config.yaml
hidden_size: 640
balance_bias: true
learning_rate: 0.0021
Below are experts of layer 6 (counted from 0) of a mixture-of-experts language model. Rows are named router (the router's row for the expert), up (a neuron's input weights, with its number) and show model dimensions 160-199. Each number is 128 + 32 x the weight over its row's rms, rounded and kept within 0 to 255.
Before each expert's rows: "mostly gets" lists some tokens that are sent to it at least half of the time. This comes from a sample of Wikipedia text that the model never trained on.

# expert 28
mostly gets: " people", " members", " students", " music", " games", "ities"
router [131 163  69 186 194 164 124  80 123 152 165  81  77  83 155 146 125 151 137  74  98 140 134  25 155 130 119 191 164 114 144 128 158 160 131 165 131 114 120 149]
up0 [162 160  81 150  99 127 107  96 149 136 146 133 140 110 100 114 131 163 157 121 140 171 184 139 146  77 132  86 128 146 137 103 119 114 114 188 135 119 121 106]
up1 [ 99 118  57 136 199 210 154 155 128 115 105 140 123 131 188 123 178 147 153 182  91 143 152 172 138 204  93 113 127  67  90 163 101 173 198 114 131 141 141 168]
up2 [114  97 140 215 170 144 165 117 114 100 140 186 109 184 134 137 168 124  83 160  99 108 104  90 152 100  90 165 109  13 115 106 123 136 121 109 167 145 109 104]
up3 [106 119 141  84 181 123 145 151 115 148  60 119 160 148 119 126 124 128 163 143 155 116 171 133 175 147 136 105  93 116 158 168  63 118 143  99 127 147 200 105]
up4 [115 140 120 113  92 105 176 129  90 170 155 208  96  34 107  73 123 125 116 145  93 117  92 126 107  90 150 129  97 163 188 101 164 160 173 148  73  89 124 144]
up5 [114  99  79 176 156 115 134 152 140 144 148  93  80 141 100 127 104 120 126 144 119 144 169 105 123  58 140 133 114  97 121 130 131 127 148 109 105 169 165 156]
up6 [169 153 104 152 147  88 139  92 106 107 193 114  98 132 200 149 138 114 134 118  80  74 147  84 170 176 143 155 137 177 159 158 165 103 142  97 161 124  46  96]
up7 [105 132  69 156  96  92 127  60 159 140 132 139  86  96  97 166 131 150 164 128 141 114 142 122  55 138 132 162 149  96 151  75 116 141 104 108  59 133 128 136]
up8 [103 188 107 168 114 108 112 131 116 104 108  43 139 106 174  99 104  71 163 101 175 124  96 104 113 122 104  77 113  87 149 138 137 130 118 111 102 175 162 139]
up9 [103 189 130 140 109 116 121  97 119  83 177 133 177 105 135 136 147 156 191  76  83 140 201 109  90 145 147 173 162 113 158  76 148 119 107 108  90 116  93  81]
up10 [128 197 108 149 142 178 105 136 156 188 156 101  80  76 111 134 132 150 145  98 170 154 119 119 127 140 105 125 105 127  78 161  90 131 123 134  62 112 152 122]
up11 [107 132 166 163 170 128 152  82 144 141 151  90  95  72 105 157 186  92 104 155  71 112 116 121 147 157 163 106 165 124  84  98 203 104 117 139 114 117 128 114]
up12 [ 74 143 110  77 136 118 129 108 188 175 120 129  68 149 100  82 152 103 135 112 142 109 114  89 175 120 107  88 117  36 130 166  97 136 147 187 165 186 136 152]
up13 [100 153 155 182 102 164 119 127 129  72 123 156 227 109 148 115 135 157 149 179 109 155 102 135 198 131  99 189  94 120 125 103 180 145 117 122 119 106 127 133]
up14 [108 141 213 112 153  90 125 148 156  97  98 112 131 126 118 161 109 136 134 157  82 166  85 146 164 136 106 191 158 103  66 114 146 108 139 153 124 128 157  90]
up15 [183 167 178 145 123 116 116 141 129 156 122 127 110  99 105 136 134  89  42 101 160  94 139 112  97 108 162 123  85  97 130 115 194 171 129 113 151 104 167 102]
up16 [134 146 167 167 118 105 148 133  96 121 138 130 144  72 162 112 184 130 107 140 143  73 181 111 123 162 174 111 107 137  71 161 162 100 174 138 186 126 116 149]
up17 [ 61 140  83 173 122 107  97  87 133 119 177 134 154 180  90 120 148 151 161  79 128  90  94 121 142 119 148  45 126  59 125 134  83 215 115 158 156 102  90 118]
up18 [125 242 153 174  96 160  60 100 143 184 118 181 149 115  95 162 165  99 138 137 112 133 115 114 106 166 121 128 148  79 147  34 123 153 124 101 128 137 144  88]
up19 [114 156  81 154 114 128  88 142 143 158 161 140 112 119 118 147 177 191 119  78  98 153 104 207 204 156 120 120 112 131 141 153 133 202 148 122 136  93 144 153]
up20 [151 160 146 147 108  85  78 134 158 172 201  80 108 128 136 163 124 193  67  74 117 157 149 120 159 148 128  78 115 130 167  91 141 172 137  97 101 106 145 107]
up21 [ 81 156 139 169  93  90 152 132 136 107 134 101 172 108  87 191  93 122 186 184  27 147 109 148 173 108 140 180 126 150 117 108 131 137 117 152 103 131  97 159]
up22 [111 154 119 164 138 113 126 139 134 114 163 179 160 140 154 165 170  91 143 139 133 146  88 158 165 163  48 118 125  69  81 196 129 115 156 118 163  66  99  88]
up23 [ 81 132 159 122 139 107 143  95 150 146 143 164 149 101 192  70  95 144 133 154 138 142 167 137  59  55 149 176 143  91  93 126 179 148 107 148 111 121 130 115]
up24 [ 87 139 102 144 129  99 105 140 124 134 138 135  64 107 175 170 122 184 161 131 129 139  58 159 140 171 127 125 130 167 151 105 125 108 157 114 180 123 155  85]
up25 [ 64 125 156 191 136 122  99 121 151 141 165  97 122 150  89 148 132 105 164 132 126 102 127  81 127 138 119  94 136 159  48  70 124 122 108  80 102 141 133 105]
up26 [ 48 161 146 196 185  96 108 111 172 109 186 183 103 116 138 109 127 148 195 145 105 111  86  48 163 162 130 152 113  78 108  74 126  52 120  91 155 114  87 157]
up27 [ 70 163  96 206  91 115 178 107 171 150 126 110 165 108 129 153 191 161  90 123 122 174  72  90 149 129 125 156  84 155  75  82 151 120 126 137 116 136  79 112]
up28 [177  84 172 128 132 111 140 135 158 120 127 128 135 127 143  36  97 106  95 139 180 133 141 113 157 122 133 154 156 141 158 140 147  87 112  98 139 107 121 152]
up29 [144 132 133 148  86 112  70  92 123 129  88 118 134  70 134 129 109 140 186 132 137 168 151 169 105 152 151 163  69  68 114 132 195 131 145 113 124 157 122 144]
up30 [145 145 111 197  96 148 125 108 143 171  61 146  94 116 139 155  93  99  90 143 137 150 116 137 112 100 114 161 176 117 147 109 145 142 138 148 111  85 103  79]
up31 [127 128 115 135 153 105 130  95 103 149  64 104 120 110 140 161  89  98 105 144 177  78 148  64 110  71  81 127 119 160 116 124  96 150 118 116 107 128 139 167]
up32 [182 132 102 196 123 168 155 168 167 152 127  91 135 115 103 110 164 165  81  94 166 168 158  64 123  85 109 125 166 116 165 103 113 159  82 146 143 119 111  69]
up33 [136 148  99 170  96  84 190 151 199 148 130 124  73 131  87 142 144 139 166  50 157 167 156 171  67 112 165 106 125 134 112 200 140 162  90  70 199  71 129 131]
up34 [101 156 126 154 152 130 133  69  91 152 206  82 131 128 140 123 112 105 130 120 163  64 174 119 123  96 122 116 114  88 121 125  80 115 143 156 149 126  77 163]
up35 [120 143 155 178 121 170 102  74  98 155 138 117 130  86 185 191 121 108 135 110 131 148 210 106 157 139 120 136 131  97 109 191  92 156 128  93 132 102 163 117]
up36 [161 180 113 107 188 162 118  73 202 143 170  84  66  84 144 154 132 148 118 113 124 103 150 125 176 184 153 130 129  90 108 112 105 113 138 111  98 132 131 122]
up37 [147 129  98  90 121 111 151 117 109 126  73  90 123  91 132 149 130 158 107 207  91 156  73 124 159 126  78 100 207  63 154  47 153 118 157 131 105 103  84  76]
up38 [134 188  98 143  80 147  88 121 133 161 122 141 124 102 135  85 180 137 128 132 164 162 158 132 142 120 127  96  90  66 135 109 110 143 126 167 126 115 159 104]
up39 [ 50 117 113 117 112  91 184  91  68 112 100 111  54 141 116 136 170 202 164 140 134 145 194 180 185 115 143 162 113  90 130 149 128 128 127 153 113 162 114 120]
up40 [ 78 183 194  83 151 150  72 146 130 136 111  73 121 111  97  98 135 119 134 166 181 136 116 140 100  72 147 147 111 112 154  99 123 104 155 140 158 198  89 179]
up41 [132 156 148 209 121 141 134 147 151  94 175 123 107 101 147 116 156  77  80 147  86 141 141 103 106 134 103 183 105 104 150 128  85 192 100 116 170 109 139  90]
up42 [169 142 157 141 163 128 149  81 126 166 142 129 126 141 112 161 171 130 121 124 148 127 130 121 151  99 150 124  94 110 150 139 134 113 160 111 103 104 166 142]
up43 [145 132 111 169 109 187 139 147 102 158 168 119  57 122 149 141 140 126 141  99  78 182 123 140 132 160 118 130 120 175 125 161 154 125 203 210 151 137 200 108]
up44 [179 139 138 117 122 165 179 145 134 116 122 159 160 127 156 153 162  70 119 137 102 140 142 153 149  91 178  98 150 124 112 130 133 104 115 116 104 147  86 119]
up45 [142 135 100 126 167 141 115 108 101 135 125 119  74  78  94 159 112 137 159  95 135 151  73 197 136 138  93 133 161 107 116  84 119 134 136  66 177 126  52  78]
up46 [143  82 126  84 104 147 141 135 109 143 159 150 122 173 108 146  75 175  99 165 180 175 108 111  70 133  64 175 152 137 169 141 118  60 105 118 121 138 134  95]
up47 [151 144 115 139 157 117  82 106 108 173  97 102 135 151  81  91 119 106 111  89 128 168 126 135 139 125  62 123 107 114 140  89 135  65  97 113  69 214 118 101]
up48 [ 95 135 162 166 142 141 114 103 113 148 181  84 183 102 118 115 117 108 106 149 146  37 136 122 122  70 110 177 148 139  76 109 163 115 100 186 140 101 108 136]
up49 [125 154 151 160 184 119 151  81 123 127 151 118 139 106 157 139 136 191 118  73  99 135  91  48 206 102 107 161 100 109  68  88 137 127 127 124  81  96  99  79]
up50 [165 174 115 140 142  66 138 114 145 122 120 119 114  95  95 109 157 203 188 108 163 131 126 133  95 152 171  82  70 111  97 128 128  97  72 133 109 120 169 144]
up51 [127 106  75 117 173 133 157 136 144 179  65 149 167 132 178  93 188 148 135 141 168 114 142 137 107 185 163  64  92 142 132  85 101  95 131 141 133 123  89 145]
up52 [ 94 157 105 115 112 131 109 132 144 127  77  87 127 160 164 132 175 128 129 137 115 161 170  84 143  65 128 116  99 139  64 135 165 149 154 109 111 101 159 149]
up53 [ 91 150 115 109  71 101 120 120  82  61 158 108 138 139 105 140 106  95  89 140 147 156 127 110 175 114 153  97 140  85  89 199 129  85  98 175 137 110 120 162]
up54 [147 176 150 110 120 127 121 155 156 142 148 139 170 178 173 132 128 128 115 131 122 128 158 103 144 128 134 191 109  70  93 124 124  94 156 139  61  93 119 104]
up55 [151 129 135 163  86  86 105 144 144  84 129 136 161 105 113 120 152 129 142 141 117 113 100  95 127  80  91 129  80  84 169  93 146 155 102 152 131 124 134 157]
up56 [153 146  85 144  89  98 120  88  92  90 214 109 120 146 100 112 145 200 129 137 195 175  92  49 122 123 131 137  75 112 128 166 168 165  94  92 140 156 131 164]
up57 [103 170 161 138 158 106  95 104 171 104 110 128  67  87 114 152 126 101 131 144 146 168 114  64 181  98 166 118 143 120 134 121 215 119 138 156 155 133 177  67]
up58 [127 177 144 115 169  91 177 167 130 114 105 113 126  87 153 140 183 139 112 116 116 129  68  39 123 114 146 136 124 167 179  83  76 160 146 105 119 117 166  89]
up59 [113  86 163 113 197  98  94 112 113 137 190 150 136  81 130 117 110 122 163 154 123  90 117  83 144 148  92 149 114  79 124 113 177 108 156  58 106 131 145 122]
up60 [115 170 103 164 127  83 106 100 123 155 179 169 114  78 112  50 130 141 106 143 107 176  85 164  55 136 166 127 125 121 133  86 122 137  92 145  83 113 105 118]
up61 [ 97 134  69 135 151 156 124 119 159 124 113 107 151 155 189 172 112 117 116 106  89 144 154 139 113 177 106 119  76 117 133 136 155 124 120  48 103 134 107 147]
up62 [105 132 142 129 102  97  46  51 106 114  66  91  53 147 149 128 192 107 113 115 105 160 164 204 126 130 142 115 134  83 140 145 156 150 171 150 134 169 135 143]
up63 [157 124 127 170 127 150  55 129 111  71 140 145 109 149 103 103 116 115  94  93 135 133 102 128 139  97 144 167 149 145  86  84 138 181 156 115 121 116  94 113]

# expert 10
mostly gets: " including", " include", ",", " included", " includes", " ;"
router [ 79 141  94  85 142 129 116 116 141 161 139 126  87 110 167 100 136  94 123 169 167  96 157 185 116 123  93 106 129 175 129 165 105 105 117 123 173  96  73 140]
up0 [128 122 114 189 170  83 134 142 133 179 141 140 189 127 122 141 116  58 136  99 130 141 104 143 121  93 133 158 122 158  94 128 127 102 169 139 125 129 126  68]
up1 [141  85 104 116 191 148 164 124 128 171 166  65 206  58 111  68 134  72 159  99 113 112 187  56 151 137 130 117  80 139 124 136 125 105  40  99 174  82 171 134]
up2 [120 149 104 130  99 104 120 179 111 107 138 117  53 118 141 114 164 120 156 173 152 151 107 116 167 138 114  94 169 103 138 129 152 125 136 124 131  92 109 121]
up3 [141 169 107 151 130 117  99 135 136  92 128 163 196  83 142 160  86 145 121 131 157 169 176 185  84 128 132 166  95 112 141 143 152 134 143 191 100 172  79 129]
up4 [144  83 144 141  91 206 116 163 102 102  99 128 137  93 154 162 137 167 132 143  77 137 135 120 153 124  95 212 167 136 129 172 111 122 137  96 148 121 123  71]
up5 [ 52 119 103 132 139 107 118 121  57 131 153  66  85  67 130  68 149 134 121  68 138 155 161 123 150 150  66 160 155 132 137 142 165 143 141 129 109 126 139 106]
up6 [104 167 135 124  69 144 130  97 111 141 188 101 159 103  62 128 131 163 193 134  86 148  98 125 131 134  95 110 123 177 147 131 165 105  96 158 158 168  78 146]
up7 [131 157 161 105 122 192  62  67 111 173 127 138  95  89  75 122 141  80 147  55 128  38 136 120  56 147  91 183 170 120 116 160  96 121 176  95 137 159 167 106]
up8 [109 116 132 136 104 145 114 119 138 147 175 149  79  61 108 141 140 122 101 146 101 105 116 133 168 162 137 145 130 189 135 132 127 103 104 102 154 123 109 140]
up9 [ 90 124 145 139 119 103 148  92 123  74 113  95 168 102 154 128 184 112  83 155 153 124 165 127  96 123  77 140 177 128 146 168 144 175  78 123 132 101 100 129]
up10 [185 156 124  72 136  81  61 125 120 133 168 112 106 116  85 156 146 146 105 164 102 138 142 118 165  95 157 126  96 159 138 151 159 105  91 134 125 174 111 149]
up11 [ 92 120  87 110 152  73 121 111 139 119 139 144 130  33 198  95  73 123 112 198 161 126  99 206  91 160 163 107 109 101 123 161 136 116 129 149 138 129  71 138]
up12 [178 136  88 121  78 143 180 143 134 149 118 177 103  89 132 119 127 134 117  91  95 126 126 107 119 150 112  94 100 130  91 133 172  72  96 172 153  62 158 140]
up13 [ 97 118 112 125 124 112 109 138 184 128  90  93  82 106 161 128 117 117  73 127 115 118 140 140 124 152 116 146 122 172  76 175 106  99  97 130 139  91 171 159]
up14 [ 87 119 162  65  87 106 124  77  95 136 130 145 120 146 135 143 149 102  74  81  96 113 147  97  97  85 103 117  90 143 174 131 133 137 130 116  81 134  99  93]
up15 [192 124 145 119 161 161 170 114 150 186 137 104 139  59 100 146 124 113  94 135 135 109  76 140 158 113 133 114 128 207 218 163 146 184 146 150 127 136 110 118]
up16 [143  90 120 133 136 120 112  78 130 107 110 107 120 129  75 155 109 115 101 209 131 142  96 119 144 123 101 128 152 112  98  95 136 125 133  74 117 113 111 175]
up17 [158 114 198 129 145 138 154 167 130 166 137 136  63 114 121  80 114 130 146 139 136  67 114 123 120 145 122 171 153 111 117 119 151  79 184 160 105 128 110 105]
up18 [130 144 115  97  66 112  90  77  79 124 100 125 106 156  96  57 113 128 150 161  89 102  73 140 132 147  76  92 159 143 113 142 154 198 132 156 170 151 161 113]
up19 [123 134 119 123 139  97  70  81 167 158 202 138 158 176  97 131 133 115 171 152 183 117 210 138 139 103 130  94 147  78 119  53 146 122 118  80 116 128 168 118]
up20 [119 130 171 165 136 171 158 103  85 119 155 150 185  96  93 117  68  82  97 102 183 168 142 127 154 102 164  61 158 177 130 174 120 120 158 118 158 125 156 120]
up21 [111 155 105  97 143 129  69  50  98 112 102 199 122 104 102 145 175  77 117 130 176 164 130 181 110 120 107 127 161  95 118 121 159 190 171 108 134  86 115 130]
up22 [203 119 162 163 206 127 139 155 135 109 158 157 117 109 191 144 190 151 121 110 140 101 154 103 148 111 177 154 117 104 169 146 131 127 203  57 107 108  85 176]
up23 [ 89 130  64 115  91 153 116 119 180 100 115  82 118 103 146  73  86  90 145 156  94 112 153  57 208  94  82 108 158 147 181 141 169 136 107 168 197 148 144 150]
up24 [105 139  91 149 123 156 110 159 131 179 121 105  87 111 158 104 169 137 146 154 119 124 145 130 180 124 135 101 183 179  65 122 129  99  81 133 154 118 110  85]
up25 [ 78 151 159 132  95 116 140 138 167 112 114  98 109 119 180 158 161 115 143 105  53  96 144 189 100 126 105 134 164  95 165 136 131 119 141 139 144 146 144 103]
up26 [ 40  95 165  97 182 155 101 130  85 125 144  96 125  59 129 117 155 159 108 142 152  90 156 155 121 146 127 136 167 162 123 144 112 118 146 118  95 156 129  55]
up27 [ 98 113  86 157  43 123 114 170  84 116 140  99  96  90 177 126 122  93 165 139 128 104  87 166 108 152 143 100 184 148 108 145 145 123  87  69 114  93 131 107]
up28 [ 58 123 161 128 165 172 144 102 146 188 136 116 114 129 113 139 107  54  79 110 125  75 110 157 214 132 170 162 116 123  79 141 128 115 126  96 114 100 120 116]
up29 [127 134 149 154  48 132  90 115 101 159 137  92 147 127 115 105 152 115  91 105 138  52 158 103 102 157 105  82  96 106 109 153 138 114  84 136 148 133 123 164]
up30 [186 196 127 132 105  86  99 159  95 165 117 100 138 145 101  96 144 132 171 123 104 115 127 138 132  95 126 150 152 125  76 175 120 130 123 145 121 159 175 120]
up31 [ 82 119 233 139 125 133 125 120  96 108  96 142  92  75 131 148 122 110 133 142 126 120 140 164 105 138 104 156 131 114 153  86 115 123 129 119 157 133 102  98]
up32 [144 117  94 123  83 149 116 111 182 129 154 104 114  81 129  86 132 121 125  51 164  93 148 175 127  77 135 105 106 130  39 123 156 100 143 119 114 108 107 223]
up33 [115 140  88 113  87 181 152 150 145  69 129  81 169 108 130 138 125  92 115 123 135 123  78  81 123 182 195 161 134 101 120 144  98 111 108  82 127 120 173 159]
up34 [ 67 117 176 117 179 150  74  65 111 157 151 148  89 168 125 125 160 125 156 169  74 125  96 155 100 133  95 176 136 137 116 104  90 159 104 168 108 130 113 102]
up35 [120 137 149 150 168 151 123 144 132 122 112 141 152 147 143  82 130  91 103 165 111  92 109  76 137 133 146 111 127 125 128 138 100 100 116 137 123  72  91  85]
up36 [123 167 179 137 136 198  94  56 102 174 107 144 110 133 123 179  80  91  92  81 146 123 148 112 119 152  84 138  95 132 176  98 121 154 126 116 108 203 139 152]
up37 [143  97 175 113 134 133 143 120 130 123 166 199 125 105 123  90 138  78 155 149 123 132 124 156 109 143  99 134 156  48  68 112 105 110 103 166  67 127  95 130]
up38 [117 145  81  57 108 149 135 113 158 136 193 105  96 148 112 114 143 103 122 106  86 122 162 165 139 148 144 121 111  97 131 127 117 179 156 138 187  90 109 135]
up39 [142  92 150  93  80 125  78 125  43 111 178 138 150  77 134 133 105 124 177 131 161  81 131 124 149 130 101  89 127 125  77 212 149 153 144 113 152 121 147 103]
up40 [184  96 123 127 115  62  43 116 196  95 112 112 138 169 104 101 188  81 144  57 154 116 110 154 115 138 140 185 163  76 135 185 122 151 164 100 123 171 215 168]
up41 [117 184 110 107 137 178 173  78  88 131 126 168  56 110 152 117 155 139 120  87 128 138 121 146 121 150  46 151 125 117 128 108 161  88 161 162  96 156 144 166]
up42 [118 171 107 143 192 122 152 160 128 136 119 183 101 179 135  99 170 174  85 165 159 107  90 155 188 126 165 132 127 120 100  67 163 181 175  78  83 120 112 162]
up43 [ 96 128 155  92 124 176 146 116 123 145 146 108 130  86 120 100 143  96 103 116 175 158  96 124 134 114 112  59  93 150  59 110 118 197 131 141 162 213 124 107]
up44 [129 125 133 123 136 100 136  78  76 185 132  73 138 119 131 119 148  95 110  93 116  83  98 109 130 155  71 155 110 114 117 150 129 105 133 101 136 143 137 121]
up45 [ 92 142 172 100 134 133 180 159 157 107 155 153  42 101 139  96 135 115  90 150  92  95 174 122 153 120 159 134 155  28 118 183  88 170  94 115 159 131 155 135]
up46 [ 30 168 126 110 146 205 127 164 172 143 160 133 125 102  66 116 103 117 163 120 107  70 117 155 120  96 102  91 146 146 122 146 153  98 118 125 125 112 145 160]
up47 [195 115 188 117  63 134 178 163 129 148 122 121 106 106  83 141 154 134 154 158 141 145 206 178  44 167 144 122 125 140 105 106  63 139 183 139 150  94 170 132]
up48 [ 93 160 100 138 149  76  91  80  87 124  88  79 138 118 161  89 126 134 120 135  97 106 156 106 126 109 144  92 179 142 148 103  83  50 128 154 204 120 143  94]
up49 [116 152 203 163 110 155 138 132 109 145 128 156  79 106 155 121 173 117 150 167  75  99 161  97 107 125 102 224  40 138 106 140 146 116 133  61 150  99 164 143]
up50 [ 99 145 137 126 129 144  81 110 131  99  55 106 143 104  68  95 123 142 150 145 131 141 195 114 110 173 158 153 105 146 126 152  77 174 134  85 121  86 139 155]
up51 [115 118  53 100 117 122 140 167  65 153 158  77  87 143 135 104 139 128 156 145  61 116 144 150 161  94 143 115 132 140 124 139 183 165 147 121 216 168 132 118]
up52 [ 81  67 119 118 159 105 142 162  94 113 156 132 159  74  86  45  81 143  98 116 167 159 160 123 190  76 146 178 103 140 106 155  81  57 125 146 145 117  62 155]
up53 [157  97 130 131  64 110 124 125 126  96 137 126 103  97 115 144 109 130 174 151  85  91 146 161 139 110  79 140  85 101  86 162 146 128 115 129 127 145 140  57]
up54 [148 112  96 127 160 113 123  83 150 152 101 101 153 161 183  72 139 139  80 132 124 141 127 148  89 173 129 157 107 173 136 149 145 122 177 147 142 142 114 108]
up55 [ 71  88 113  77 122 140 166 105 169 114 128 116 101 149 172 148 154 110 115 126  72  69 114 164 101 116 108 168 116 135 138 162 142 127 164  70  87 122  65 118]
up56 [120  92 150 147 127 132 110 108 104 172 126 110 134  62 132  87 121  76 119  69  90  86 103 140 132 123 118 185 167 106 109 135 173 103 129 143 160 115 108 118]
up57 [176 148 101  96  52 114 113 125 105 148 134  66 116 131 137  94 135 106  89 144 141 171 123 127 108 126  99 140 163 112 156 145 124 139 154 116 105 121 157 121]
up58 [142  98 117 116 155 184 152 164 166 183 181  92 136  94 114 175 141 138 204 104 178 153  81 168 101  54 210 125 113 156 123 193 121  92 136 114  85  98 156  94]
up59 [122 169 203  84 168 118 158 109 170  80 102 117 102 134 114  67 150  75 122 100 107 104 135  67  63  97 111 135  96  95 130 117  99 100 151  95 133 156 100 136]
up60 [ 89 142 133 147 154 167  98 142 150 149 149 162 114 170 120 103  91 104 158  87 171  59 167 128 152 185 128 141 133  93 113 110  87 109 116 141 170 147 120  90]
up61 [117 112 116 127 131  71 203 145 105  86 114  60 120 111  94 117 121 161 132 135 120  77 143 129 184  76 127 123 198 134 181 141 183 116 119 120 148 148 121 123]
up62 [162 169 147 131  85 106 143 160 158 145 107 148 151  78 120 145 202  95 113 136 145 139 142 142 105 130  90 122  60 139 128 132 142 127 154  83 128 174  80 155]
up63 [152 107 179 135 147  51 107 129 143 186 173 155 152 140 104 169 131 156  94 134 159 154 159 123  79 117 138 112  80 151 141 100 109 153 118 110  96 171 150 191]